From a checkpoint of a small mixture-of-experts model trained on Wikipedia.
Size: 13 layers, width 192, vocabulary 8192, 31.4M parameters.
Experts: 8 experts in each of 13 layers, 448 SwiGLU neurons an expert, a softmax router.
Training: a variant of Adam for the experts, 441M tokens, 3407 steps.
Below are experts of layer 9 (counted from 0) of a mixture-of-experts language model. Rows are named router (the router's row for the expert), down (a neuron's output weights, with its number) and show model dimensions 0-191. Each number is 128 + 24 x the weight over its row's rms, rounded and kept within 0 to 255. Numbers have three digits each.
Before each expert's rows: "raises" lists some tokens whose logits its average output raises strongly, later layers aside. This comes from a sample of Wikipedia text that the model never trained on.

# expert 0
raises: " and", ",", ".", "-", " in", " ("
router:104145124169108119124146101077110107102099137092123080181118143100129174163088114142127136113142153090142102131189160105140097130138174095116098141127119087129129164115121157104123128131136101107124095085154123141083133085139124117112147122127125141145150177107091171104120148121121120142132151109125123126141127135159109122142098145135106137119095130187102135143101082089073118098121110126098143152122134127139197135151115161137129126113162157132086128106126109138112129154152139165113098112099108127131144159132143108168140137126156183121134139103112094092152146158123146123
down24:142068126149178125133142150119114143096092103156121148157140121153135148114147135136091112134127113150125095139177145131108094095128107093136140133109104093122122102133117120136116132109147101134087136091132157101099133197153130117116133135145136109146120109129134158122143111105148122139116150160122118131130064141113104182130151076147139115095094113089155158097147154153158161115179129107158141162054126148133129117093134178103112112164086123112122150140145120127110141114104109130149099107132110118098134088128118143125168118100142112124129151080166114101150143119116179082
down25:128139107144106154135137130144125137095145141093114091115124119115101107101123132134173107121098135125135112154151127094093108141168113137127160111116132091132121144112165140155136204140127124145155152150121131147126142102159153118076133121136123108127122132170105116151137153114163163138096133109094098106130108113123125118084126127061142176106120129124104113121142137134111100139170128142134140161206131088135141145151076135106122129124082173143148153193126106114145122176104138111072139127174140136189125172142139097126116088143119112146134165121127139107120114155099103136
down26:121106148125117139092141096112109113126110162127139110134154097106162094206144168092124150135149122121112141151162152111129136134121130154139128126126210125147119117137172132147112162177113126148111083100109131156113137168120167120140102150112135107117048151140092128114121123145153151091124129126118134115150090107103133107134117064155108144146100142141119132141094121137122154112150156109111146154051106122104133123129152109139109116115101131137120128150149096106141158128169126155100163101106140159088141163129159122159167136155109160133108115106085155146103122120146129120
down27:130104150106111138161133152146118078113123103139129102126109098162147129109144142114132128143146132115104129076107129104140126136135171096103151137123129155168158090118175064140136122139172178111115157143138172145146117144128104176110124171132166108121129148068130126098137129146094146118162123123155135136056098111125118130159184090104134151117163154091131068106112148158130176125116138187125139119119159093162127119143129153134145080134115130164165118121132121132139111135158130097127171122143077128158095137127107147136123115131129113131105120145119134138139135106167128149
down28:138146132127123130120128129167141169081163073152168137126121100176186127103138091135106142104132121146093124169090144051156114127121123125167175159118129106105135104127093146142118145113130155179095123158125144132160102075153121116114147154133164149119132117135120167141133100096118108133133127090121099144131165120153156124137116093142123141116133106154150127143141092102123117093154134120115158136088091102140139114127117082100103139153117124105093103176143175114109135116116128122183164071137137145141158168124149133110132134131113099131109140158134134080142138151117147125
down29:140158110094148158126145144107157155142117156103099093138127096138090097127106116129119151105115127103117085122105127157119150127142121135115154123139159170124170131159095095125163120132164101143110130112140146127132127133108090176144128119135081125178154158084118151148117147171135121138127115121083069146134168134083094161129131120132181128149088154115116120084120116149105129123138143086092149094090165109115152154146159148150133101113128183125146141182127139109148154111115139135080145148116103138116091094141115161127101133153117079163119126083139100134118115098122146139
down30:137166100122054147143116156110145160151138080101116141196118110107078149114095106143095101132124151070103120104106147142112113101161135118138137170120143113116115125135144162133130148124132149144096136139056096149162139127107130138137132123128117104115109166138120151168146165115129107137150144130116075141152129103113141136152086179122111114111127124108107135132137178123131137104096143153095092097161109114158175145110074132103140190121104143148147139152135119192083090105128118105136109140129131133146147152135100126127107152122115117123136165111133119156139145128132133112
down31:119138124097090130142142131134155131112159125116105117159096118153122140090119104091126128137147127144107122110135122154155098117146153118125183169111144106124101104164127103140083137166100142119114056115156138144069136114131123081151128138077148145068089093093112114151116116124077126101100167098118108120165183110087131129140119123123122120090139157135142106149119076110088132135098134113084117130183103120131125128165136121137108139151109122163120174146136118127153122126095083092139107140180121142124125149111124126120129118127161129128153152102119140140111130154114188147
down32:102115105131142149141125112151098105106136138122123111100079139105095140146137131157147131139158094058145144134108135085163134131094139098113101124125142148151119131164159175100128088124133136112119164130126143112153148131117093134107148119126147138134117174113117183101123103116162145122141157151109133120125133112156139132129136120115139085138116143130152111142148112188100137107109129193139090114255142130140126088110146119124127113144123108154115106099095098129128114147144124137110144142135136152148109128167130109099128169140108130125179133108126119126119158146110136164
down33:141159142134109090106121121112131119109117150112160095168133118109096145182133092102134123133142127150116109107072151111138120127129135111169133090140077083098125138129113117107131142140137133152119137114155132146159128098141058111063088109166132135139105109130165131121147173086099118147121144161135091124135104130194135121126095135128112137111093151130099134094162132111099114091153123109127105113179180141079127105113119112131106095097138124153117165137125086141107104131104151168128110107089124141131116165126145150133133104149145162160152085119093123147136132104092130105
down34:118105187097134126134106081133125146121148107150174129136119096141135110141145152143127122143155138111114147106092145099151166136109136170079139211139123171141125112137166121144148108124094137160142096134156190152141106123132118138141142124124159125129118159139124122134104102137121101111097109131152128099116097114163120088132117130119140130097131149131137097122125107122160165075115148122128100137104134152130175163160140141157161084169133120144153110109123161106142088071125074136161138106073117145142135133117142140160072086135113129086147131106105099142118118092142140131
down35:111130161123108119129115094186179119119147135093141188127132176114122140102120113152126108134124105129129146144123093150098112151113133138106083130128127131159165137088164152146140086095172140119100148139107155102130137136143168150136163167109108082153100155134158136100132148162126094138119119167156131135088150112193090118143125090147129128150094134116104135159109122129100121159157105132141109096152134087141109099095089110150141121117128130138124117137136146140089131107110118089089113088144168161135112147117117163113138155107116141082173111134122131125148117122132112057
down36:127139107099118094084148123110146142086160168186113147128133106152088146077136099139075132129140121073136127143118121140167129145114091105143139074116131096124161161117115146149091139156109130120087130131134155096137131130119112147122156111105132088122151160078147167137127131117150145100153123147135112146108117117150150144111168153144105089093132081152164124117112111138139106130115124128130148133120074116171095119134141132130139109071166123114088111178161162124136148129123124139103170158133112112096116140131152122099119162163119153155113185135118167145120112133091153147
down37:143132123144109160118145134163143143136158118153138126133186121079116142113116142118086162153057150135121191132142135117115129149159120121076131076108123136135129163119134143137115150090133125125130147150149144111142165114144158145119096092154112114127120141141132164098086125115165142138147132073107096121132135105145165120123123157079115167174133121154179116168138090131142074120130151114121147123125124147092149113129094121125151097152145109115136105131125125133137133132125095141158144141148161099169131087148138134094114055179133106153123148067114131130123133132109104097
down38:129117120132099151138156087158128105138119137123113137137113120130155153148144108151149091140124132162136111110113136116109145127111127130128130146112160088112141123118153049124132086139114115126132133125129116144138129146144112151133106103081124182113093123101122109124169170084126119101115149145149140179171113136166143094163103085118117108138132112133137169124124126107134093138135153101166111092045151142126130117125108073126094144136134084102122132072164161088129154104136101152168141141149129102132132150151149120126176092143154107122118185182119104110136091115142149134
down39:111078136110111116133129107131109157100116154111120115115122162078127157167124122161173130091159154102105120121164171131097153123100117129141133096102164101091120113092135152119136153121079170140122114102165135113116104098164134095126149105102147093115167118129119102168091139147119134131097140113127153159136125142150162114142140117130129157109143092099138167094163147133159096152139127120122146070081153118082134101110135155165120154070133102161121152119141132118140114148108093180129128136102134071113127128124114149124151094121099081154103141139130087122113143167126136143
down40:110197122136170152095126094103115122110108124123094186143144129123170117122143139134138139107116118093139106149101136129159103172131090114085142131096137136123162113148149119150157141115104115077122165141188122130146127162138146107156126097153117123123093144123081143134110155147135087152117127115137124088120171130091148118108150095148098125115124077111167153106126104135136103098174117139127170128074102152151144104174144144125146131138134135124158118129108142095147094151136094141134110104152176134140151139099164129080106130100099129167123137146130125095132157153147170151
down41:126111154097114152139116127139098128168111112123146092100136128187104154136118103105164125130148156153123164082079109137094113122128154125120146135157101127153138097097132136145163159124134119121105103129130096118144095112081075100149087127141154114109136145112120143156107162110086104156110146149120101141074100133127102139166116127149131120108102127075124151149134169109133116098143129145096107139142122098093151126178189118122141099166117120139122118129110124143139108075123137101115119124130062101136125137162121118137163136093174138161120147120165164101088132081129162122
down42:080159114122093100094127168150116128127100139124088107108156149176115173106158179140143154126147147103122138077104124131145139099121130140126123134143116119172132130135111151135100095145124115093107166175139134160117074139146165136142149146122105096125109149110094153123086118115123090094104130119103038134092102134090119127083139121151109141128139140135087136114162135115117117157154134136078124106195141147123143145148128113111138129134135128130136133115159132104151117087159142117156156126119087126106148106136152112168138161087112155140093097145109130103169111115109128138
down43:151120124085097064130128151114140109123147131111136116150123155160097125137165109151073142110142147090139174107136093105139121152119136159141107096156115167162113152110120141173095090090100093140083157117142116088151103111146133132109124145076074127131111120104107150116123131116122164123146136148130148132152130140146119122109083137123157161158098104124128153137137119130103139111152139098163126114092138156151072134142108133153144164137127089118108138179153150090124135120081104138118137121110141169090130134155135181111087102135122138129160132118137128166092148109152181103
down44:133126121162109121099136109094158149139091112145172115138153080117129109140141147143104099125115146140091096103111136133139145156090136112152156124166127123106114114106139125095141079123124121124085158138172165149142126132128154126097130130114139126112159169111106112185149101134118152114101116106159120112158150114172110113105129128148117133124137176127148103129145118160134132135166184098150166101016099146133111124125144096115110115113138121096143113171146152164171129114098097135133090109112105117110110140108106101137157139121122139096145095174101129114098131115150172139
down45:109103121105142133135120140114170136133128083067109131090086151105160156163123117115091117151132093141119139140141107123145111131154134151126143111155096106141134131120125126085137119170158185113096128087123115113137133148109142129078145090110078146109138156122142108155190117142165101143076147132101142141133129120141100109152149101152144118105158090128126108140147114073165128147117107108099150154214098127135105119121137121105117110125147127124148163140160139113139105105099109117127160126101158094149122128119138125138111111102109107128115134109144093135132105140062183169
down46:185140116170100111125135118144118109058136131141142131175127141129141163134124126151125099110062115109172157113108132142144120146146160135086120157086128082105139170125115143130130174155109131125163144159127145098165141090154140125140110103137114143112120119095105108142121084098102127123109123110110108136122139121071132131138134154121116122147161122093158125152129081171150104129150185140121125072122104134134162156144113120079162107131155086173122105137113142113103126137120134133126115155137120142153174111124134119155146093136102125156131115090105118146111095108183142171
down47:102109132123112140191126157112115151113125137135173116124119152098116173135117132159158107133106137100186121116107110115106123130151135115110139138125153175095128149095132106132117117160134124140185141113148140135145132132173145106113181142146146136099111123132172123130171121150112122108149148139122091109114183154118125121114147174117152147149121107127134130136149127151121151109107137145140106106245117114120123127140120123111120136171173133121125105095195118134123105121091109131109180136131084115107084130141137149126105171156164124112139138133089112144135113102078147146
down48:116156163172139133169151113174130146152109158106186197130151139169102083112121122090124076100144096099097117110169131145154094121143125138131119164120201133096113093124118154156138166163121108107131131125124124105129136105102128143147119174159144137135127160156111126127108130132093095094107142119142168121132124139119111113131133110105130160127135188147117141139135129117087100129138080138114080139099118124141120138141138111138169080111111142134148134138147108147125115127113099159109108089121148105155096128137122130126102092196170144138120146149153124125112148163124151156
down49:152115145114136124122123082088123104092145140118116166158141128119146092148150116142107169114141136097145110113101135142175119130160149109131145123122149116141146179108126114125102103141106108155130144110131124126127139125123070117097148154104140077159130173156080102114127134172128139131123113112116132153148133122135126110143147099107110140120131116099160110179147134140154119121120164126118136141018075105156092142135108130087097129159111152114184116130156155141136164161124145153105099143136109118147091137108127143145136108059112167169111127112112134099134145126172122146
down50:073109141161143092132110104118099110180159074140118133137112118143106154125151160110140120113117134127120115086179085083156133142122166196153157151166091141177082135128120105114113095122114155108133145137103177155074124102170116133137100122078147124107141093108125083125115143129127121118102097149092128104112117129127082072119108141098132152091109113118131155153124118138112122122145148132141154157087111150136075145141126116115113150170129154124160142081136077095149124129110104138136119141157128122120136135116128138134127126120138117118157125094107145095115129123100142099
down51:127122115174133113114119155125084125120132136169139094114154123118148118090117117104090077078128085161118083081136114148163103057119134143128102122135090129158088117173110144093104085111135121135155135145104101145125124092162152147094118134122126131123147155109090125115109134094192123105108126119086114125105145104143138137164091121117080123105151132140151124121106119139129130128087129116123137125145107075126104105113130127105148149108109144121120144110129098132136149120134123107094166139087149105174073138160142170119153137126126147157093172164142103094122111172123118126
down52:117152115131123103129115108106084142115159143156112150155145130107129122156123118122179159152099147151126150151151144141147132149115184141076093111117166138132118090121171099083098127102087084143154099166082085155150099091121139104096097131147105115119165093101139120088115117122122103112146139140108155089130073112102120134115130135106110111151129078130127136105110120099085100117142116129115123092149107176118095114141149132106124119144122098137116095114190115132110108099154098156154101131138156111103132119101139092115146076115150146127122122083142155092120115153146154135
down53:120134129106151092120117159126097144140136128138123132157131109107085116119148142110152086168124118128126147104138099131097148145127126084118120119194170150138162159116141152122136149136107145104125126154137112115134130157128180127142096101114136179128156148145145080140104123098121141124174156134157080130134070097104106183121117148131120121179130155152133133157089135110131130086132122095185133155193151137144124146116150141117124104111104151168136077111135126105147114054130129177130156141097116143100125100148109106114122130137149131120106115169135158119150101100090153136
down54:139146082100108154119058107124080125096107146122099129163121162136126147146130139109142153117135120114119109124126145111131107139130113151135105121140134132122119172153100152111163128133151146151087119165092107105162136154111111121121159108121149135146187146102079119116135123111141117158109142100108143117135162146078097142118115133114131122145107116075132114137107132107124146161126131175111095138177169110132169076073142096131130136083123114136146112117121126097093105138165101120169157087079108099150106135140127075127167117132111114137151130145148140103185138137170164107
down55:107143130148177137150125135115121184099143136132152100120127161128117125119106133138107163135124131113145110193102076139115139137130111137128119158128102143136119152112143130119131157142194164093139157095110116098154101128078119125100161118096079089131114124088098142127156127141136135133110168125132161139128117138100177143086152105119134101152102136118170088100110142088102148149114136110135135131133154144167126164172125111056159142137122142182149086161126133161124124160163144085118114123121142168108117117130145179138112125081118141126143139142131136138123086135136114176
down56:151137109179151146090152147119114129097117101158146164095100115135140102127164112095086136119114114156133156121110106114139143170156093119145126122172133120132143105155126146121108094108147177152130142138121179129175169132162133110157129074117162134116089120139163153160123099101129121134124138136144162095126170142160157065132116169148129103121104137158112131081112101134122165090177120129111121130071075108118128155167141160135140120129118114167123117130098137150081124137128153143114088140162139156129112157159127099120136120090135145130103139148144110171148151126143152130
down57:122171105152129125144088131129112127096150163144141101146119093165106115104140121127156112150164193124134137146161114186139121144139186123170137113124139113121090100109128123130083114142120125094121131141117148117120161161155116110132136114160110105154130136126126153157118140146117109134126147109128124146151126144083113082153138131117095090133098133193130123172155127101108097111109132113137159126133129125077094138149134163091110154169123154144209111117127129157107109121136126087123080151140119101141118135105158185189091123145080129143100143152139119130124130120139136161
down58:143141099133126089114106139090125105088122126121121115122082074120135151112127153134147125132117095154140130125094142117138132130132103108118166112121149137118154140089122156147106120145143129134128159142103150127188117135141108173161123119132070124146139148150130165173120110143137165148114113171150152116100165125112103211116102146106153148108151103116118137147139125170140123112137152158136139153112105125118171137155114163146131098173160128147134080127136168148178134133118181091106120106150098135097141129121117143103124096177137143101087099087106138152110125161128066122
down59:111105134122105097127128096143098115113147125161144162149143148161097091114131148140128096153119113114159162144087124163135154106126119103076133137133143082128138176129141142130103116090095182137118073122170144125130112134078117129137144172109128127163154136157129119119130133113167114134112108099160157116181157112086155110175143161149104143121122091143153124068095155145075136111115148121135103092133125113100105077154137146152155167107151132137121122123102124110140150149138110159133132101141154139149130130096108105125142130137110095123166206148121131159117126161102136114
down60:138159116147140134142072158143121128101109149170143128164109161122110133136145169152182111122132165129137158128161126163164106155145137111135216136122108087111135162087162136126152114143127132104147133128144141129107102099139097160166065105165095122123143110132112115121129130146131137142164187135098130147150116150154132110180105111128116132149136166101115139130091139156138116119138150124148129128156116154144123127131173104109124148119163113161120113133138102130115096160171120120110112138140125134147172109153138137175113114174172133143162140130101142094082077095123155137
down61:133150103130099156113121108112121159102158136152085120112107165095127152143121106135148167149113129141153141159097119121118133175173124119114114132098223143116117132104091147079134131121128135145162126148127154146095139122130182130120124151161076133102128116117169163081111154136121125146167165128119118160093124098177110054119159092126140145143115087119105146145101127161140125126139138086096163165174122131156125151162080128147119140145147138103153115121150153126124129154132144125136140111104125099178128105153135145085141100115100123124121127104151124114141154153132138138
down62:138126145142160124124069192136117131161129129156084146113134095093130098125158141150121135148114139127179092161136126122128139118132131122137097103082132154107125125122136132143151133147126147139138093095103124189131110112132108116123141086111158169148135148103146093099178124168094131117082115113118143133130125119146126189130135155143152106162108089124114102141129137125155130110124099132163127152167173155145121187144178152170103170126134130167136120142145115096136113097127119147121055100132133131118128097151145140155114111123170147112102070142105117115144143108151156143
down63:142108100107200124147122151113138120134132136122115103182151117175130137129128181130160122154096116130126109120110139115088155139133129105115124099142094098138116142165150128114170143114143131136127162126139123115130138104128134129136099160130166101074175129146132109134129150127158138095116112167185150103146140136123127132153110080122129090132170120088135103104113126126169147156123114147099108133035105123132149100105118111136104087163125115123183137109154131087125148136160080166172113139134150139145126081112162132127096125123111106103146150149124149111148135156158091147
down64:100104137116124123120105149141126162101143126076133158111137128156153076156092088095155138138153146153117153120150160141115110111127128118170146128131121144136131118143126123153177114115109160145113139118120134175112110162100120082125118137099162088188154093102143179154141153106124122111182165127090109127125113088141147142179084144146099120134087195139091122124146125116123143126100119098095123159102109117117100106150124103095121109133102150104120124104125134111133116086096158164140124173127177113106133160134093100147169150128112116156137109124118182116118126102130132144
down65:097128157157124132130146113107094111137105146149106182151107166132131112109148150138141124110086130117135119167145138153127129150134122129122150127104145118125121113120134094173111170161117128098109151100126121185125144124127146132153100087130116101134150075139137142146164120108107113138091149116125111103125091121160162128142156151140141138091145137124120138131151115160120137106146101111156151146018114153130089126148118145146152070108131130173186144142125118085146133062127093125128156129161126073125101154124147105164115091148157118111132117145124156150124121150150133172
down66:101113135154168118107112128134082156153128112147198145144117145106126174132109132136147134155136121164121180124090144106099148158120106119118143150143129108141167165135155163109133100087134127161162137134137168100097121100142132133097129139112107167099120141101169113132123155109137111127131118143120163111138129171112155110133108087151120111191142124133149137118158165121121135112158142088112114167201117121125175162117132171130103147127128132143118128158126130144135119118172068115139102141112138095103099094190140127138145134142106133158161152133086102163131117134081131117
down67:132078130168098102109139081125134110130128110099108144099159158143139130121127118100128125153153089141101159135129138137150105115119120172175143127108140082137128051076111107121147145121155139128126085150104107122160128117112153117161133141173149178081119117104136154126133132116094157134177166117123149141099150117096094160124147146126110162156134139137118166148156131174184165150132148085116099098049120135153114102127112099163118100113106154126159108139128128152123117117118107162126148119154093161166114121137133118119088117112136106140136127138118135144144155111127104104
down68:142144132116107128105119151126086105129096139127128151128162135140089145135132095114131143124114104105138232101112113109103151153114148084143086123134122180113156107138145143125131169095133107114129124098118146126151182107133125120125114129131126136175089131152139149112125117128108082109094129121161148045102135113107110150093135124076145121143149121129133116124141163143139151117170087143118146112174146114122137157117130155143132119113117133097135153162082146129163109127111176097147139157138150197150161138126111104161121162108153145094093128120125125154150147112125122094
down69:162126121114134122122162154111108140143112104119135115146136130134125075128144066130121152109129150133158115119115163118103112164094164120144122163124091109153111113109149106096116115110125119140110155140166122138165130112131125093142065122098163131085110147135135102144092145137122105085136107132094180134147134147150124116167115165165110126138114133145129167143145145152156124139145127135081114145088143103134122115133133171088138159166113130195137106153080113143106131085147109110137143135086135100114082109094134165103091155146147108153114102112156131156163080141125174169
down70:089142089135124161106135089141116129135127133164133068119170143125137149126138129093123112149112094149081136159124155106098129108141118157134172173111094141110127152136137114133073128150137163148119131195146155148093151138169135149161101141148138112158175122150160106144099106134130146112105150109096134137115091125158160126098124141134130111118137121124140160090106146121143144091124118073120207178098131122146120090128133150087128150126145139153168154132097128116130139129154171140148131161126111105132120147067140136115148146106173137108132149158094134119134153113165140132
down71:148144134104141109157101116144160138130136134111128113132175121091130173115096159127148171136084118112163157152161116157141110092155100145124129102123109121073118203100109119148153096107140125125135102125163153131131171103095162152147140145107100141124109140087101122143130125136105102129106137130148152108080147149121138136138135130118169142134140042171153175121136133149142121100097106122127100121104115140175109163161113110150173090146088131155146163117112138111093127113126108125129118132141091093135147099142167109134099139072138122125102122122143091102127120139130163149
down72:137112144109089132114088173138121114114124119120143107117112152154167133157156146137106108119095130077125071166116118120121126160145178143123109115164118081106114113077129141116194134139126157132170118131107137099146175131132135093097125143133100129097147153157078145139099119113164116098132133123130126148171133169104092084146131113098099127130123143123102108109111137119139074176160120115117151095210129135103116141108131143121118137122125087161141076115121136095152128127127103115100123140121145143115147118172145130136140098175096112114162120144130122129157129130083150110
down73:136117131086135149118080109117153128136135181128119129141112162123119140086143165117121114098141119117111124126120156133135062133138062183141112089151167108144121127117113132099153116089141134120124135140132126084092125169115077092136157105134145083149113113116133091123143143129097167161119112111096129131128135101133152153122113141141113141097139063105106082107127131075110091118126131144117166143205128167089148117098138124148138124106122109127098102124100116141157142132093159095135106099118142117142150097123115126108099116113130167130131143101082179104121121123127118092
down74:138118087120149126133152145152152153092131135096129127157130130177130141124132078109105125156153154138157176119146150104154162076151126138119146126102133104139113124091104150132160115139110083191097129070118146138113090138136120111104103139139108131142117136097141116117145156144110116147189129150180155104122144113159103181158135159170103106095136124162131120153136164144147129149136101160110132157136137145126135146152168137170149128146142155140126102131133094173113098148097148122110091131160141098096135140143119098130161216142128124140089135141133140144120112150108123099
down75:126120140112093128117153147112179102110101109126150146138134163116100150134115121113090107156139159138153153099142098139146139103147120154143095164122135119164108129140122147167129110175121104126137094161137137102119117140134126165178109123125130150118132129131199156205195159144154140099071126135118151116147135145105122109162124124134127126117115124132150128113121080115094106142094141172125131087117152109130107110127116109164168135116186093135094140138148148122122116129118119139109138114112114150099115195146108140110140141140094119139109194137160136166071101137135120115
down76:110083154128133110091115132107093144124120132130147162082105165140171117158126133096109081102126129107143128119118070111088130117172120147111135162095127109089152128074129164128139141102111150090128140123146118156098136081108116122134113125131181111158111109154111088104127119107123099135114159113102140133112107132130122114092114160169109120123152132149171077140152148167135107125121114131142192157113118112119119133082110167177111117132174134113124157122128117129098146086126146126168152124102112114062088108115118112120158155107105156162145106150153123087135107136109138126
down77:091098109085095105137163116123129107077118122144141105097143144152120099130091116133146096153127060155106164081140173144160155160127135140130145150134123172130153109100116089101116145153135089133154139113127177152134149118137125105126109142112098112133121082130098133171114070156127112131153147144139104154115140115164119114115138143144146133086142115178134123129102150150129153144088146169138118107130139093121110078127126107113116126163105135163157112178164109170138132118130143164103148131095142138079126134145117132141186124155168112128155120096143154138121108099113095140
down78:104118153118085153094185095111134111123107142130116131133123144128134128089127131109120114106096137159108126134136135126159095143116143125109168141122148127183128155135147149112112151163080112101206159117125091128114118095136126188106120135114108144147113122134127085144091126189080125154117141087092121146146120167160137101155136172164092128089141120136144154141134098159113150139111147119118161150141107099132101123149114130136105128135164132122145150139107145107149106067116105106136166090121139108095123163155101153140137105148135114129106119114115117163128068150122132188
down79:181163114105102188147134109143127153142115121133126131107103129108129140150130117101114159128134156158124166194121130090140156157129135126185142133152162125138148149144129139127110087115159194118139147081089148102130123122125133173113137110149127176123099123090229135139143092149099114135144204139109171117124115130124118142127105145106102120128124087141083110133115131130124119113152120143119127124139116124145189158108102114151173120161139132154134140125157138123140140132157169151155133158147136079125125139131143113107129112127143110125114144120139101101117121136172143152
down80:117121087126139132158128119144139111102116143152164108131168116129132128124148105131118100135143084108181086137124152122135170128116132151088138170155156139188159110121095157149089132144143116098083153121147126113148134140125142104094172154107112146134121111144146146121136099165073112114169100086137080132137183103125163166163110112148132121169121123107137149155125082150137109106101126158083124101116153063109117129088156164146112136120136154124109144187158157167159112136123116101115118136146088131139119133125108126153092149121131138116120140126116117108164112136162148154
down81:110163113126109149108126171114132148105136125144150153141142150129145176152151119114147169109149103121163116107138119134127117161135127146150115060129157147112133134139092097132133150148109152081131169150102057124147068094133150185121112133118098122137144136092132127108118128113120119166139072116111067121118136149081124138087124110108111112154120121130107105134114119124148106156134147133114175068227086159132137130103120119141125149131138107144142144127124164107140136144127135119152149128151089152157169143137113114112136118098113099118127107098152114102147113089123112133
down82:085177134134183150185073110118141088133119147103092122087178110125158105103156122136143154155111127110124119129120206121156158130111102132185170150153160132122128136138115155160174137113152103110117149146163131071119178120134130122096140138144115145085091101164134130135112145121134130113152091148135116139139125133151150115146128152097150088144110166147132140123142104153113106163104145109143125102076127118132143142141141121097124147089118130138153123105124136117152119117106130140078120152116185136155117122121136106143136146125116139105165138112076159155142127110140150165
down83:154098141113145113113134092157119129145159099114158129094090108136177155135116151125130128123127106127144079141125182135116106110125108161154088115127130127088106112133098122139141153130136126106115136137125126167110147113093144084129091122147116143101118089160146110115177110134174127170119133159157117112115098097153094153091085102162144133123129094135097115147108102112131165155154098165180115127080109106127132124118130143198126139136169165139137165135167143167119167109098153156147149145135144105140102142147153144101140170112112138164110130159148134119114102136158071135
down84:050060134109098122136138156150115133150146133131163145120127133108115149106153136132128153120124131135127133123145128160119115148102123092101149158146124133119123121134119109138126143091112189120137170133109109080106101198119155114118130091080116121150133098157120136095098148128126159155101095109181146130068130118116153107123128102143104157131148100150110136138120114132087130090108160158117167115121084162096171144147103081123098145092130148163138124143151106114115097098117120110157098130095093164119148103125123113130140114122071112160110131145165116107121126163141136149
down85:139126144151127142127141165154102148114149134131122122112166141149151111162177166150138160128099131105136163128109130121145098088180161106133125067138122140111082152128126174127128143150102135102133157096147135084151099128139129148145099105137078150141118112136122131089121136114125108141153154126154114114113145136105160130104141120158101090141126087111174150149116118130110134138118191161116134114186126141139162146116142166123111104122096096134162134162145099157130125163137144142137163141137162123152174123184146114120120139186086109148129117110102082119169154181128145147
down86:119105150169130113153143123112148125171091157141134158091148145107080099129145159094125159118113132118158111080167160098112123126121130129176170118123133156149119126135103142123098084155106118159099134118151119163129113132097157072137149150126136160174121136107132115121113161138131141128156132125161129109150125131094124184142102106172159103135086119101123137129140119126105114144131149081138146131178153116166113159151171147045145131115157126123157138108133157134121160132145083149145121105129093106124138134145133119105150114138136144172136135134131082148206146118124134127
down87:136134130111140142091112183132128156086121123123153143088170151134118176103102141149134095153117107148122132116071120086112095055138113134148113110150128117140136146134124134140155157153112167115136101122146125140144105149138091122093155157134121069141136126163138107119112105126111118159094124138141089160104135162176133116124143115140114145156156128123097087134140138120159169129105143125109112175148156130121134113149109132172169111109150145128113136095123127105161179119126116124153185118135150096145105159162118119184116114114161124114099090141109132115094120103093063139
down88:121116119141169154117130172168081088133151126161136157119157094126143152145105149080157124139116138126148103115116150131118090167139177074130135110126103108130118131104103154160148135116104131105113105124144137111153097154135140140090179176161114117085104099093093143113176118142131111121132125148098121141124133134092175114156111135110150141100093126110119114154122167113155167118112131105141096140116134137151117107146140079103146121104122102065186096162123096132125137158094166130091124137117113107130133142124115060125100143135132154131157137089090108132125133154131165122
down89:156103141137161122155181146113146179087134161120158107112188125126098145128170118154121150122135172115181092114140130103116159093133164119118105124113144131156135120123119161123151148129129105144127136101136171139128110163149111100148116114088147164137083131154123111167155127130132178174129114157127094099120117152104112155103102119089110159143111133136108166124141104127178097122087103145099179141116117083157102149128107114136165143146122144134120188106147158155171134132098143112135134118103102155131123090122111119139130164179145151114112096172146128134107137123122113136
down90:099111105117117118142126125188150120143081171114107170105138134161104120083082144109137163118102122102093140122146109141165112158110092074121144124124143115120089120152167145118122131126113138094127161124093105126149101127140151132112106131122125119164125111098138164135136123159144065101118120108138135130130152101141102140133102090158098143149126101174153169160121101140146122135073120144136156099111145124145091137113126147163162173152107146154093157181109138122114146160109131133150123120097126111137078127093132125121106130122172167117169144114081150157164152169148136148
down91:120140127161118139100138108119122144130129177137125120193160153130097140150134121138132136133147106138134158149165204172091120084138108138120138111091148104140142137120162146098143115157120129162150075168125145112102128100117137105122122151143137150112134132117148116108144136140128117165130124097148121189124065121147102129130088137128138117116106170105122132152134113129115099095130169166102085146140118148185183154132110083147140123083160176139138155126161091126112139112142107175151119102130124138116138118119084127108135155106113112123142140142086128142155138191134109099
down92:140117115128185121134092135111092112146117125095094106158136112145137110146125126074112133104171147159114089132097115138089134137104140096105151139120145134147121105123157116135137112103110129167096132086126096091143127133112080101153126139102135096115111126144164154108134123175120131109131087136115167122116115108119145085132051124092096112127165170147117110135087102105161179134175109159086136119099132098150127108141149124144126149102112131158121139156121115097111105103136094120167093111101089173151082164107149165124135104104108143104133158131111093104160132126136138124
down93:153128125129088131168106113111143104087109172130101109113180136118067156152104134113138125095056128138108136148159119151129127131107098135124146126080129136122103140143157172143124133130138165062117125110161156152123085122121116144103118127146100105118151121137132103139153127109138120134102129124098141128123142093105141153171100125187127131123161100155095108120122111168168116123114129118149126166179113138105162132163098143131167151128114131129159167117116120123103133147127120170114100112114111109124129068158149171136121146074135148093146128171166092122127112119140078129
down94:133070102102134092135172091143107126134101099121153141127108134155132117152154149105129136141107109134107096091153129126170138115125090090121106185132143122115139100115086180131146156129122129133117092133108170123172123160079136132120143130112121203134115144106128143100101163171162106157144065104111127126104084116110105154120161070139114098146185162128154126122170117163153108120132125158145165113148145115159094110116129125138138082103113130145176107119144130162116102125130118131108132113094098154156121147137086144125099109117111109108141114125120137097133131126124103142
down95:145129139095112158099174104118155121135070127122116146136115151101127168146151140127139143129101139152140199145123127113112130141127118112093168137107106153097096154152132118117138140174128117128106120166115135126139119111149125106182099154115142154120120124178112132130088098155094128089124102133159196103140146112127148191136153134141128121130109107083096114098106145132155164141123094141166123090045143114105127131149119099143122127093143134098125122133123143112153162126190118087157130135116127174113115126129105139098095124131147137088135105152149172121140157108149120122
down96:100120181098138135142144118121128165128125131146113144168139135149144094133156106149090085135156104125124124145102115109131155130094142084118089121082143147080149109184169167121090133161155176142173146107089141129048132114151134124130133136091169127118122107113168124152143063099136128109131150130142105116139128157117109138137153105161084153102152148138098116110153109158146116105130140148131089144112143148117149105144170158136116098128117110160114151104122123109141120114121119136113133102096113127102089114163110103112098108137129173095135133130119136118073123095117121077